Weights of a small mixture-of-experts language model, trained from scratch on English Wikipedia: 10 layers, 10M parameters.
Below are experts of layer 5 (counted from 0) of a mixture-of-experts language model. Rows are named router (the router's row for the expert), up (a neuron's input weights, with its number), down (a neuron's output weights, with its number) and show model dimensions 0-127. Each number is 128 + 32 x the weight over its row's rms, rounded and kept within 0 to 255. Numbers have three digits each.
Before each expert's rows: "comes before" lists some tokens at least twice as common just after its tokens as in all text; "gets" lists some tokens that make up at least twice as much of what it gets as of all text. This comes from a sample of Wikipedia text that the model never trained on. Tokens count by the router's weight.

# expert 11
comes before: " ", " and", ")", " which", " he", " but"
gets: ",", " (", " to", " in", ";", "s"
router:135109071150159124128126148112142129063110107169159127120175109102065160042132087096150091146176067142146056162131205123115106170129108081131127176136112142108109085103202110131164147112150133141092105190142154114132176110122091121145079178162123151156108147104170169130100148111110127129127150153153093137141117144126101145149143101181164098144109136164043133134139096132053155077182
up0:095206080121126145130097121134124140139123165134088107145126117075092191079122192155078137121115101102090108119151140091118139166146141090187172132124145148158072138156208095107156075141103110149128122119104182134090130104165151098138102088099130166156168106195146150128155131125115098177114155107161122112167081148184149171194181158160108131162065135096117123094167140063126159072128
down0:089144092152103151170107187127091168116121093129116144113169127159179192126176109101080078114153167153072125120117135148146216141191101087117141099092145152104044128101141133143121107134125124176104132130150159134112143142078146146138147121088079171146098158199153062181151077186160131143173172131146092119095109140124159110113181078156099152130146126167094177155157104099122130170143
up1:125154082104166124154057117089125144128133150131173120159160116144126188112000150162122070076125105092123140123212089132117132086110131149194148163136165165141090074137143138169144116110108107131149125120117177104086109104144165152090120118139148108177132131136117133098074114170109134129142093136130128103158144032136167132115143129102099101101098079090084143140138114130091161088071
down1:120082132136218162107162080036122127146060080141088153112128074131106169192124081170116146162083157164141162122207038119125100153111160137124110163130092139132125146171143132134101135138138132064110133125152145130094093080145173109116084118171110143170138141099135138095176119112125083096119147095090138117086116112123161140136104134088123093109184170116157079126118111147198110151097
up2:073116090167106124144052106124117135125108106086188088232133080116141132149169159112138122140166119115126100121130156119117154129103168134097159063077150090102144172145158099083135125138097084137091115138183112167136115107143161094103134079124178172129165175121177174167096105199115104160139117159111087142163124119184165146147110103203135121146155148125168162163183151185092125133117
down2:176133152118105092137085088146131148125102113076128095098089118143094088114127117178177074214077150146154103148086153156166115150137106143119102123108121163087161096113201110178124127089131149167162174117111055163117141163085146156094184150147050163133157140091162166121176189156138221139164154133136139121152092130115116112106172116081131106153097107121079131109114145138140094162085
up3:139150115111169155109111153112110130127124125092164131086085131106125182182144137153079092146163107159076068135188164178166127090106074158135173142146158077191122149094209172162137121136163146186148131160163090101151118083129140119094113160124110179126136098149058167140122037168161098154112136111167120096159118187119140099127131080096125134143126122120157080109113106053128143132175
down3:138054180117185155067122125150066141121120169135032165074163097099119081134159114132078167106128165167154119157156093094135103088115187167138126137125115112153093151142086124108141130097169122152137216131085113115175109119173124132168110107150150101145104164106056169151149153129097130150112115110147129186158117121118063170183100108146134160131086121131135129084150135144054116135097
up4:107125157156083160171094130113116185126181146138122155175096174141189170075077168152104172116157129089108146119157146204118144179167102112145134127144106117138100132163125151112125176139109119082130070115086153169120182140126159123087131157104079146114154084149158141155073139178162042199149108136130122099156179127136100100145129114147117111129047113073101091077146089162084129116115
down4:151148123141108073144096142104166142129158116091132125127076144114108177179098123160102151136123033080085150175132090106081128098137106096121073127149127187181170142167101133139214161125153117117125098143124162157128143160117110123153111090027126145133106134120107115144146176140149112155145149101179124148149155208155126090136138095095109127137196125149193117125114069063138072109091
up5:118171084149164129145171120138127112098133110136165082134112094119187148084177115026101098129121071138159134157161163159137137095194122132117168145141150104191134071089159120097049136109114144145113166118128120079087101176136130157184102202126130148153150092154108151132129112096123151152136122118099149180101087150130141183149089073150050091125115165189159150144154097129138170134098
down5:090234125176185077116094124173096072110145149152143129099118081083136168134105135163109148177150145142143165123127148119137153176085110067113150092063118145102156185115099076141096137097109144130145127093133145110175103131113132064111106109150093114085106134151136135166132128150131127137135191136157086062186148156097128158160127116123180154207172170174124146069086103109139095140140
up6:143129125188152141134055175123094153118133128124121192149095124134165113148111150119097161150103106134140100094144111161125196170107118083131169144155080113137099075161166131102059152185155126113132197096169107124097151101122180172111093131124146178108097073154104181085119168146189099182131148112133117168087091204104199148147076141110125088127161145109154091172139103105095113129159
down6:098101072171114195158122117076148114166162139104164067134036146129097217105165040087146104131147107131089121173105138091136110093092140142154089137120115149094053162096129112104132106174176127096167058140174121129135087114081134080093123119138146117132128131137116125137162057132125119110106110126115117159138130090128121071182085118102073133138096124147097142134118142112193143090118
up7:123152139164131162126111147132105083094138169125159103118128177079110109165083163166103166087165129114107126100149139182173185190119128071108143111171134132129099140125185168137118126130145056098118149142150130107088085145135127158129106152118172110125077136131072178118146082149183125156211136136174150134135170142163145110157158159133128156228122173206141120135094091109099096104202
down7:142129133174143101096086161135088131158117105141117130105099146169106159152173131127131174075123166085168064094125129125138129168061139057075084139100094109193138101190149114138110140105143206124121158193101120080123095180082104152118095163107144182133100085099109133117162140152088174129163127105147163128096117211107104104139134161123109144159076108149146140054096147086128111097084
up8:128140097158128154116162142121082156166109119146115138089142157106085180098095168155094077122165131176088176068129166146133151194174092148143162113130146160178111077093119163129111142123068184157146181141116151154125144114098126078122115149136124137147075135163167171159151117164171068190142089159125120062141105106134174171154176121110136105135129147064133088082125113108135165040090
down8:078161133119113172176148134114056157136088150120120157142131165124149156104139161159139107105118098114080178115125194159151231150130166103091117121123170109173058098115113154149093116116086122153182155106055119101131112143100170144138054120093125109170123139147166184146160086132171073110102095141129186111137149140151117114127164106082127136161156156160142142119221141085135153106095
up9:099125111156187156167171117124073105124173173129104105104149177105089126157112127135111074097089167087061116178167080162095133166166125052156187152137170131135064152141151188115156086112107158128168105092100132101083157181140128067126140188108148168152149150151161121105116144076110121156206138147135159131136146186154147179135124120140128152120141158162150086160116105074139156103122
down9:137069198159130119112087116104120135131135082097135142134215139146153105151183099181175098114159165136129115131107155179110127127116158148103113200159143125164134114162131060126131153210179137097137139064121175132126116116139162167124093151105119160150086122101086144063146159198128139144180158163134102134117104123143120119128071155111137105212101133120151110079170172177150114156183
up10:096125099143167153193123146143074098072172115148168076124123138099119138095161166113073102149139108172130140141165092107153167107096146185078152147179103139155073084138135160151164122157156091124130161084096159186142136135108172139141070161136164137171109149144126150150113102097113119119118126186139131160117120200170177193139130104098125085141130136186114099131224128139100067067135
down10:131080160113161108163171105118106096100146078132195100122189136098129098143107117128129168126081154091082097105074126157126178116121137153120174113137096086120132159154124146096129104127164105120062089088103133117085146148087123178113118159206117125132202131129088141090092121141094144116147084132129082160072117121154132181071095114199136105113160136104091135082125177097104171228119
up11:138171097143187146148134128158060138048145110136160121112129117137125142139184167066105130158171079156086147124113130132144173184178084149115151174107163077129140072132152161122122155154159193144131125085120133130104124174146167091152104163125198119156098098154156085155127143107163084164135143188132133144098103120130163189197103114085091052139052117163142150134145125091134103135118
down11:138169174193155088045075124091186121155190150128129113174136100130147146077166108128111161160104149116180100120113171127165169104089112090139070105120156181097168158114094107097198147098082095100177108143130085173117134153171064099105156111101118112147090154128136168127139136133151116105119142127131116123170121142141107124126057123059148177174126168096131184110068168128140128101133
up12:130143115183205117096122138127112120100099163124169156155082116082062116098111156093140127099113069151135156131145075137157162123132091128128152121143127149168142134156140140142111159175100106138101117162161154124059151168107108127099159143121169150153061156169116137093137085151209045199113131175145099132116138123121150130143117197082047157148086182211117128166154116108116124108141
down12:137181088100148087078159142130157160143138135146139121112102116125104101111117132148071147106177152135136139127119175140131131101144121127147153110100072139172109178122114131056117115097053067107090146152174094060121165104096151085130158130109153165098054124154100125101137115173176195139075113150107129145135128204186158143137111078068168192160138129159101188116091111078170104133130
up13:115165115138138139157145152123130144121133181116173136176188123108041144133087125176088066122092164150111167104143180158154144085124105143048160141109117132119091076152114124102108121103137143103148145112071154145097131119113172048078080149091208099185110101144149164135067109137140112143121131148109153106147102117144150147085136050100141049168122161143106116118159126118124153072080
down13:140082088191119197241118113059116170142144121073092152156212096135140129111111130134125108183072093117130098098140130119128107167147139135168158105179095092134137098123141116138097118134141130103127145123113145194118151114142135117133137150107173117154125121135068136167077185095130083121114118136144168134179048116099146124112109128042148128154141109158098099142114036117115101135112
up14:143132059173141102170145163156139161101124145128133170147157091112119094095152117070140198114117123124137085089092080133139105167139154101079142164082019146195119083135096118085096124142056111162107135176125132150149115120141155115127171131126203105107135127118167145171126128142100127138189120151091128154124184151145132127187131116049111124123069165140164163112144115167061118110108
down14:085131111134183101177088118117118099108105113118096065101107123134097143103169083144146139181091061085163100135125068118186138131118090103133103056100150126083140151115099130134119152124095140130146123098185131100084095089177113128149100123119129130098177158135131113087136152116128122181131136173104136107139123161108158102200138088139015104187175088069121095133109084138098106197093
up15:117155116115177120149107126089127181161081172086082148232139128101103126143112145142128124116183124105152105085123131136162172116145121125174119106100157108134185109205143140117205106139110101150123127154108191109135157171125092084081122140093098158190107188157170137143105095153177147135171080115110092148202111159149168130178128123037089117123152117086115139151143111141131134084112
down15:085103125124090101140126171102108154139105071051133161140108135192208106145145106149158172128103199121162124093175166115147142105127126128132111122141136159111097127124102112156107105147135153186085087130137112114112120165014139113117077162181088170128135143090103132113219116151146145102072171070088090128128089135139174100127147125133111120094099172185186109151129145101138152158141
up16:098125128105114146132115152124106125082163175104133157167144113086155193107073139134081150130155122124108159100160165154150175158159125132096147087143098139138089110177155148109121126135060123124136108112109116100078141144143151080080036158087189121178149114121095160165028095095159050176145143120159155087157116183124153100102140117072111111187121164123134152099129119141117121049124
down16:134043136200120194201162192096095131145099143104145163119190110090095129138203142132105109132093154163100089081116133126146131165151137070113153113128109075173095081122132112087089111105116162137132153144171115229071079117157159163113101093126129086139096069131140148189119152131128083127144141159129132127109067141137119131125129119078110125127109145163124127119149114192126112080126

# expert 1
comes before: " |", ":", "\n", "–", ";", "1"
gets: " ", "|", ":", "–", ")", "2"
router:109178125134099205109098126206125089122109150132141126083149149117131108097119125168128159097234092122095098162129116125147179140105083124073148119185080128134128108171124141178092097115088129109132148121159089076091085110160089171106133155159126082199127092116138137134123095085085159152161155106124152125149131182138138114153118172082070138164078157061111171143108087167168137121097
up0:151143138152111170186083149167150134112077167130126061123147160080145106129101181156139114100217160129116123062115140117146155094102091085162156148122070099123153124141121099139102130070133154162122150140143161153150158116124099183107083075148110091135132120102099151119170141191116039142165118153160143129175132141174138075131148205133159110170135144110146183121127114142089052076125
down0:107154083148147128108160123160145193125180139131118083115148130187108173085158139141035100161138182115085073135150111116144153160138117107156095138074147155109091139083117079124107124112123127076088096160086126141119148106103106140145160121086027110157118098165183118132090100155124143039173062189100139179088119153134127093092092116122128117128137129129155127176159151094146142163095
up1:103194053135084133118123129143059159148174135132127165129116164109080166106121171103094154114195153078117107121101049107154186161117143113112145139195083086167150089172145080087155099137133122157152146140123146162113153146199183122128134130149170114162127104196158134145118086166098040140136125107151131076152109146144146157100115151130163119117172104077131148123163096179117098119146
down1:105085131101140119170101135125128129105050127190102131110176114126144114204148108132076131141153105105112121142157105120115112188090167133114144161128153120167193107156131089153113130115116170151121065105145148198147144126241127126167109112178106099144132150107096108172172143138168159198178080065121129124111089102131152068102197117116132138103120073127110141107151121185131121180119
up2:104176072182150155156054106113098179139167136127138169182171145094113185160151132104041126097120099162139088138112094114111179166140102107153141072180133085124171098178087083147124123120144143149085151124127093099084126108106098114045164167097122167159144112206183137180151110129116137168142139116140135093138076082099106112177115134127121127142092110116136103128143101160117096169084
down2:139115091077056128125086189161128128172116066124179179104147169213153129119117144127173159107105071085076074135129127129136169099146115198107138110148158104122069113173176116178080129126116104122104129143111169132122110132093175162114149156150126194126071150096082115103134132147136173147150199121111115124157130137117109153112131157166123117065177096139071143089118137123164084141077
up3:106155148168095137169042160134138103130184142101110174176122157120160130152122203115128116130112169175140119138123106149177142152139158142149158128158119136196113057108110175110054145126138105126098242114159147154128114109157199163121155143163121166117129127136139099197127094125138082146149118157132105145105133105119134194096100143135099104067111176104091148183160101193111109144114
down3:068138087122121119145146170125138158087152125101097098158158042179122116051096166133135133140141157137095111101119115126144103115168177102170183101171124128064145147096126162116115131155134194189078136098136135089119161125131103152143083134096121058111124115149075130136116116150090117128105050157046119141119124106083160133130116098147161217099163087088135117169130151125174117173166
up4:122101157120175127119138135108070112114122198135180128167171230106082138148087149085076141128200210118114124123172141116162212178129079150165145102177170165095102100181173127171161121088103118116150141123099181123101164148144128113083102127148145129154097084122103184120090083138141124152136120163101138123122104149122150199131095064128088133123123140120142103123162102119149155117139
down4:142153064121078103101078102187096118113193087146117177105122118168130118092149141172124141134167122151155141150154079131082162093133119141145133161130100147142141150175173173113177081178168147127115100108132150088087137178092198178148152175134156146181141116107102102137152090156138118140202130071104084086182157136113122069086156150147096138090169113162108176099120107100183140109085
up5:102186096147199079142154118168133123118132129139182123099143109128138140098206102111090102110136117108127116177149102149177165162131146129164137184162113122187100143129125125166119115125077174111137202179157106136106101103144117139086077145120119104162105118119160183111122118138138087133202124133185144131203124136147102156177222178058053087135088161120159124142124130148122110130143
down5:084196155157118121146179125118165095129100140136122127128114135104104126108116125144107078145091166171114195128085167129135108085116083134126120138114132151164198086181172116129135090125076115154104167107096192195039137141116094162143106132169169113099114100126087131106132182166200138136145140122121129159145140111036080144174140102116198124095161118146089156124172142112181099108088
up6:128134138188121122159152165207168085088125150101130130127122156150095102103067109090144125140132101159102138167147112107097167118139114112141181169133126128118102097119132153109104171106125121201133171105133105111099081111145141134084111112092140144149065178129122090104117133064153119137190124175127166108141121158159130167251158153114126117093101180103227132063118112081120076129130
down6:144122124149117159113146125167087092123149133141165179052151145116095126116108142167048143131114128151106098154144091120084133089142100147104140146114125117088169103171109101152139114142125152147113166112181132075069147198082072061075113144211134160223093074153150125152139121144117156109157123116114145146126148152126134122143137047145166151132141149140122136155058075145123163196175
up7:160159049166128092150087168142130138140146131131156209123116173136123129123147126119117129159156152144140100148096177153167145133104093088126119196164099077169148116165163130127178131091129148102122122152115140198086103118151172144097111103070125103148132099159111163148169145149085104137145122172161134094135086172199175137144182178108153096202152169166142167059134155151125093058113
down7:133143119130061132071069156100134070178117161090109153184080153112118127121199154072143103099095106113159146158123143109136087095121169090111069124162116171129136098190154084131115110149145160100124129132168093116154128112107123127153140108116174139056172129160055177108084054109079110133155132101097129160151192189121138097156168122131142141108122143099161132168131152081174163088157
up8:160057114150175146077123140148115116134144147127142159090137128083103091090175198090039153069126150142116115126135072157159183106158158103074144148102089159129147104150204180118102145169077061130158133130136150133067162168147158120150121135108172152174132169157133115163122122108129099134146116146116118132095176167163121157136161129135133140174117132192200205129152148132140087118155
down8:103102135121118084134168108144138126132146172092098141164143078102092137099133103121149177120084139143074193142081091095130218090127122124201129134165150213071076134088073128120151160155094109158089074104105129147143142163165136162157081105143117168134144171145181157114104115131178119138138175181209104163137118137093103130087119113105168127109140110124124174100105144189101086141112
up9:194137151141128121120092162162123087122169134103144140158095165083166137127145125142068136149154192132094131121121068164158193130136080132136154131100186162189188081175108163143047132094126196082119149076151126128045113145179160095114122124108192143139125177118107070158124084098100089149135150159157140101065145149097142095129131137111121105114172127149094125120142113157137150102076
down9:087108110111136074061159101097118146118154147130083089149158102179177167103115124108131141165148115146112163155140094127156139140127055121113189155107131105121154169101153121141106196180036114193124116189125109145157121062206117106102166105140148107108085167171154132138110138122095139121078116099137090147169088085096107204116086096082183116121094117157139097132151109144138147091107
up10:127164088127157109155207164142140092090196111112158090134117208108079103107133164103067117115165142152122151144145126101168181153182117182122173196186084098094120153084116090136167081062097132121132139118144129125110139142090111155139134155114142101149168060153140067112105121109127091153136142122117102128137115145144128143206090116156046126106119126122119083101152105138091054135101
down10:150066088196150072108052084086211079146143159155081095138190111106096133132124118153157079122115079097136072105066139095151119127120142134144134102097096137124114124076058105069130123147155094132100103138174163148098106085152118160163188096116118145125155116145114051074075158098106138125125133124132097162137070136105139128116142103103140142122082176143121123135159111116176100147174
up11:152171120133147130158162182152096157159072131062134154171115123134131077088164102115118075108166096143088123081134147178169128083180193121106165117096119073162115139134099118158108147124108139116074108154131124105154116158139123130029034164143104139147113114152166135149188104107138165159119098151118104104205127084096206129128112136117072124118142143131144143087081107137160090113087
down11:124185167069108056204200104109187099120113162175106127060114128126090122162155137151129098114138102146072112077098156153151089132146126084078189126131078116142163154157134094185125144123153151067090164125187173081127155105148113111107120098146129143133158163098109185154110156128126062148125127152155137120102129107138103172145156141177136114118096148083124130123173102110082167157068
up12:134100128180118130133061114164045134141126136109110110152111137102111174097105153129142128083087156107090140100145129157147129086117151182136143092102097129130059161085176117139108146140083173121115095145112156114098141109088129151078127171142124168080147146146144181098104091226127133144229089131185158126161123162174126102067146183150128138140104153129095038092135131139110142092148
down12:141130194158085141119164146136119151163112162103120162076115117125177136112132134075109078142146133169114153106151161102099130126094147170094187186148098130164101160139122170083112113063105108112133141137087070196138148171095136142137169147171155146101143148185131144231089132109130095108081133089067153077152125139100147207135141133149168142131216129091140104161110160132127139168147
up13:141149114150131188151083194116102183139115212088154129136139100163165123135096124122119133091202139096116136081133106124177204118110070124103154112177142163116152131123121133122090082088127129103143168120131193117086138063119115091104119088141176117157096101138133174146095046089113163114145110138127161132121096132104177145121151184085113142193168106092137185092125145168178098115095
down13:151061143080144106103110089193179121134152119109072131134175119126160096115130135184057155092117105172126169129115087132111108143122092183101248140157156127119155136129146159083136132071150113183109149107096117124152139117110102162179103098109093101107195099161096180099070072155097098096100117102115161147146145122162081100121141081143131094126135088152098120094167162121124142164093
up14:129169083169136071060146161155100122164115152104125137125140130134130132119115130110086130101159067161118087132140141174124154131105157142119156115162108135171086081116111145143127184172099099147183162177160106135100083134138149122127078097073138160188158063134183131101175126124169070178148115108168120101119154082209121171149120111127072108155135120143160070060163079089145087143081
down14:132069142135188137088134133078118109130110113201123107143151131156150114108225149111122106104115156186145088147144130148179109137094118124091141126157113126049118111063127193078130113151127110145165128157085183095200129161142157115072127104120074124096135117150076127156160099174160110165182135193108128100117145116167142118154131123127121166136078122180183071085171143146120087161125
up15:121126115140101166161142142201122136126168111114112184153109181098146120152125139115092155100166112149070142103141137062099179126149109181132137151100069064113153130164050115164143108206126075140121130130157106110118116118123096151119094142090193105153134159149122150158076159157191111178172110120152143173202129120105108144133101097126068099168128160101163201123153116101119100132060
down15:132169142159142082121108115126090158130147141125106094101124130188195130123157116130109101161092149184154149077131119105149075098133137179153104115143092070114162075141143163138135184134168184144101110152106094115177064132144114042139130109087098118124130098178126129173192090050126084116114186149136159142119133145131105127126143095099120094143078179128126118135185134120152166021147
up16:090170127150134131173115168158148167122132155112138149130133144135138141148129172119135172126073157109106087132094092154095147114137084110170131097048105143170102116125102158156069119156069166133149102099133145140120080111131207117110130055125094179168165097105175106202118074179149121159152099147107115147102168151161139100117095115074102120123113137120197207188174122150145083107076
down16:117142130149162086081097096176188084146107090181153155107173082139143120142121146099130129156082148130077151118108087139136110146116207103098077131114080082144161058125091148094100145159152127076095172137136179175155096109175169095164117100156125122137142091171128108114088095145062097193152163105142198096157120112127137138133152145108135131196169141065136107080133145132092167149100

# expert 8
comes before: " the", " a", " his", " by", " her", " their"
gets: " of", " |", " in", " to", " for", "ing"
router:094119127136103123064113122100108169144174111126120077092090160151169074193137132131128101127146083125130082121130167125136139131087124115131089096180150152132108124113143061148166121166145178170135153130131128138119055177092083176099127077094185057126064103134102083084095113168078115102204100148182142165092179194115140078113126090161099153139146151142147114127139117117162111107094
up0:073145122131093129190070143148095187074132138125149168094134117077132116123126131126103154133177145101078113103135130151095173132111129107200153116152080128134116098184127118159045161043132087091093103127124140099111150105144159170169147142103117163148124106132155172126151114147175116159145137199104124156102096103155157169092179214109123116090047133120113166141151114131059127134157
down0:153115107113093077056106093130107131125103131131141142091096210106094114160120163101100100086122076127170097170111145180132149138117151126115151128133117144170103112148112132131077118114147175174123201153147143142143107182100170164141109183131130129122107145107117098092144039177090137102169092142152158120067139208079137150095217168132164144103108116124195130109131108161112159078103
up1:145127105182124059106120150138058182111152133097177159192140143080184132151105171143124117125111164195113129115149123127196139255112203136170143153141201116158094128168165172144108073123100108142068108129120138134106115142112137135147089117114093114105126122142104142152132137175157105148127119141184149088093152114121184132095121074135146065162121148104133165131150167126131124121110
down1:098143110127175110137134143179104127111143089142148153166145111081168122131088143059092137137163199174101213125147114135095160126160154122166236152106109123144124076160150137179180168160105093143153110133110180100137142127090155066111154162075088177177147122109109102148190109195141104139143096155105099097112091092153132121134131154093112091159131169127107155110100145140099074159160
up2:116099162167112132179117185112118145118137166129162115189132166116125137145077164121096119074144097155081125103156081168180128153129131120103152134150128096211076120164116125195072190097143116140145195158123173149121076134131152130049146146102132178086148042140160160113092124168109154102151125135149123159141126114093120171163115125080087095132165166095113148107135117174147082119062
down2:134151114061096108124154100164150160142099087136119155091141130139101110196105150185098120088144170131136097169124129089118118201158139136118116124157130115132141125195130130156140142126137135185109090109164139118187170129132147110144166145085142157142134082091142120098097093125124125171191090158183126079118152242163140087095193122170058085175135091128085121165131081142107077139153
up3:141162114128109133169100160118133181141169137130110212183124139108081092075184151126103081092121151150110128111105088122126140173203132108124141140118017123122118146126155133094087093134133102129158209143160117121078171066108095136131147090133147197102146097149157126159159145077172137163145137192165123137124121130149186096100139088110100126141151145171151158146176138137184137070125
down3:165068142102119130106118202126115193173152065126149119142158147115107153182221114146114140145115135124146126092102115110200140167165113088134101116113132121117113100083074087144127158139151113137118065175119098106132183121135088127124150087125135133142107190142194086094154169148084113152161092091137084103102085206102129180041157109092168131173133144104143107120133146118129099112151
up4:118151141178140124130118146178125147112176127129149185146124177098133087167109137128133158131125115095135120141145134117103173146077156111103133137114063116173105115177099117091133173134093129228167159173155093158088121100175156133123130155138190138187057132119140112151108140161096095193174042198130142132112145109125183122102136097144149128189126149161119170173182121163140093074093
down4:154146126169119086147097157084123123150151109086167060126106112074128149150163105138145149157182082171117078120149129170132177141115135111136000145117080141155100128129101157225118107145129104095140103133150127147171119115131109131168164132144134109139157095133088088125148177097098116176103159136091101091158130159116158132164219165117117094177120127137086148130134132104196084118169
up5:157109095173184078148113145118117155098091144130182111094144081134138137162098151152129119075146147154128090084151138158130144135199139149146143149122102135086095085184214137117154187156085108117129194142095202177102150092126155128131088075130141146090123079122095122108127102179182102193141106117184154154103136154155138126102155100170112063137164096191136110097142117165137104166170
down5:068112129162136138119152121073116096168120110142061116158106122107136106070152117115116160116122108093159086114135117125113116126094142133169193068124130141144081119130103118100162130061133166115134050120114143118132116113082086076110189137162115137132125112071153101118108145078107165101075090101167148199129111113130109130207106147118158156067037160113169108098135092118138189095061
up6:106090070188118182151105211135106143123185150074167106166147134112137083159130155103126112088147132200114064123157149130153147172119109145131142145103114119169084137135151136091166160141146147154131167128118145179124138096134178114119085139103186137148134092203173115155116122168151147192179126139191180115106095078130114178129140144112113131108110204172168129103163082100081107132091
down6:146155116111144074102119100160142092014128092130095081095156155182175125155085067091135156114140135102073083133163144167122183106091146096139186086143108143160158066147108169094170120100117114142162160144075136072124140167118157151093115129123158145084120110138158105158144149179168131182100108174162072122160164078115114132120110184143152136174117192131143110146159132149150130112157
up7:198122109157132122138123136149075093123094164137175124176143125142172146127108158072145148080137114142112103109129138121133138127128120066109135114137120116088124106134101123167162224107078137118173183127104185153114068105115138112105123127123148200132112084139131148116146145199196149141132087167156150178180106136130088192073145107157106133104171113076139108045191111147115173069120
down7:036145140145100109176154106072133112135127171143093089142098124150078117082186093142098130142158150086178099164112137159166129071180108116170119139144144124136097128137141132188175124217142126140097071098113125094107141165104066092104118116163147073091136149162126176163157148147124092109089091132122076103118168176131117108166113102124116150102185193146169123189143082084129139131124
up8:088134141203175146116090145148100121100152142141153181155093152106052110149132123090117157109129115044139095148121123125157183135089170128140133124124113130152145135112120148163096093133128151183150150121143149183078105099153137189102135099107159161093074165108136139107138096139100114186213081185143131177103145214130196117118113107157121151154137172137110117069171130154124107090063
down8:093119224171074104090108152050185155110175130047129102143151080164209107062149115116135176155164076170099083109125122183053115133125080126142113113123107106169170112122144166139163160122137120119124184142123159131148115144134154100175113151128085100146153114115162102163092169128116119092085120119104120068133123107140112086175134115108124123127137138160150095134181119139169166097160
up9:116093134137150096139109186151114136124159155144136146185165142131075155178173155153104059132129154093142172107130134119127120201143112155110145165118078082102154123168179140125170152151174126147129140143099149196076101119129128150141027100129155103034145095144121156133112144131125082124171117127161116156159186153125131135086133071178117096092155199134172138134202158095117107152145
down9:067139169146132105155159128148105110121156115176107148130143130195155159137143095119115052139133147095152115142103092111108144106140089134126191156089142104114182118098180134114121075132092106117122097112144140123074122102115099125155082125183114142125168142184130179156127208130080136000095123122137128175156097132105053132099076099095157161124160140085165133109154155127103143119086
up10:121085103150194167154052136131050109162142110103189086137137132153146109197126139107116169107188132165120073131117085118207119145117089078186132172118078138123091125103167130138150157126078161178093219131145112156134124142140171077066113127077118138143105097151161124144075105135128137163153130134175123124104120107133110142164116115148140097156117178172145179185165113135112121109140
down10:166145113089078200168147100120093165104145186132110121083091114129106094107161129166077046170118091160123108136104151144210143103122108155117120042172119121085143152090154094100122144163119098189118152102169147134138124068179144093066133094103109147100169225139152127124072121119126137150138143162102118110146114155132142150095170118107123116097179138113065169151095104142114126152150
up11:089145157176180108122162151184158069104157114153197161181154182117104119159126150121103183110140087089133134126159124086144177146150120133130160165191115052130109088097087096143175129138121153190164110122085130181134078157160167136115142105099125123116156107118147135160112162116166113166129076095142168092115137144145119164067195087137119118101165164122113119159170100182079064122094
down11:094142130085127160130110154103231072110185137100148071182133134107089144172121104111186174118135138043126174149148144120064109160192179130075132129105187149102061118132111135113144151070067126121133087127103100106103129107131113125179137129137104130126084124116117076155167158158139149077128109175133164120133122146132193069119161185109089113136150121106137109130105073123117140091139
up12:096155127169146109162124174178150156116147141083099134138153090101105165158115139106117108094137132168107180129100111112118152166162043146119176112075070082100164109088131092125161086151123152204057133110148096104129101147149142143109077121145125105144151081183160148163104110139179092194103101188146136098136152193147109121161167130125126074119133098135102106132204092088098159074158
down12:096142095175132182147093153133123125116147116113116142143125159105099101124070178155135152157138129099104114117072153147095114062122094152132165039082106121155123109190121117157113179085167084184141120171144130144113120096137078093125147139071213154109139132186106196135123122175143161171119143132136150127202151063162173080137121148111117104119111148167072162157078165146127086134100
up13:133105112183132128103136140140099188164134131049220119108112189109110150121111156127131132093163116115118106174147189165133127112108104121110118169135158156106150112144174163148124186185131146183108145172108151160093127104133152156063103105127139123115111177147086106126109105165118147181133144105193134102213131162112169138092187093092120104234169154113169115114117111093135152105099
down13:116129115116114152144142096125163113103145100153112105140174079158053127165075159086149138120107123122177141084185084190150163156124114082127143146146109116116121152105123143155040110135154118054147043139156108086108084114115134117174102093140126061183142139096110142106119142167136102105113063120108087163055130080178180122100132115124129161095127210177152122123161150138161139124159
up14:099144126181161116099088178143128137114125093087158149141127151095132147141127113093129123118171082106108119138168139150129141120051140153122144131168066095119108124079130125163126162166168118187117088228103089129113086165130113150110106105066063179082155180135146167120118150178169135143143074183202143139094123071137104080162176168170194132109145147136127124126136129069093110124135
down14:122128140113117119110105175119143125076148106157173148124170133092126123139199076096161154179137132110114127157162095144183168162119122158141114184145121115094129102113173112158105137153151183098144161094114100087189119137138140065141156171092186109042199129178082076193081104138125088104115104145127117118151084129177111109107139177115091139196176119082167165141107103114133166141169
up15:204081122141124128188173179161100075116120175097140104155119136102059138139098121112118141063113139195094145117157080113113111168081080106120138136160108128112064107097154127130134133103172090204139111125116182142133099123125172133105116181150116150098169113188145160104119035127109162147156089139148142101144093114112103139172173150079118169128157140158108126137190108098127090077081
down15:124128112133116077121101108154133086106186165160110068120119145141130120122074127150139097080148109125095092124147130153100095128137106172184207121120146170100047138156113110081175079084130097166091072089145132185122155117124078195165160101106167136140155161181108148131085137154126104215154103136173137147129135058139118081086081123149129108111134143126084153142099146094073123085090
up16:149192107144113076132154147161121128183162098091196175087116176113035141131086158108135120116093190097131072107182121174106144163119069122110135189081071159141146114128196144104128165153145171194101148085094159152083102148122152101148115137115155091144136180145119126150097132125116093162099121120158141111164146136149135119128140094065100134178163185156118170149183124113117143097119
down16:090146120100094150093140109186154119115172152109165133118201096161166099094128118175114102141138158142137167087120102119167159128065145164155187125126173102137172093126194104163121160092147120184098150097104117180130152152152167179091125131080117167161177165080154155152085128132187125086094164076118140120138129102079091134078128136114188097123147118098096107082065117151181091119083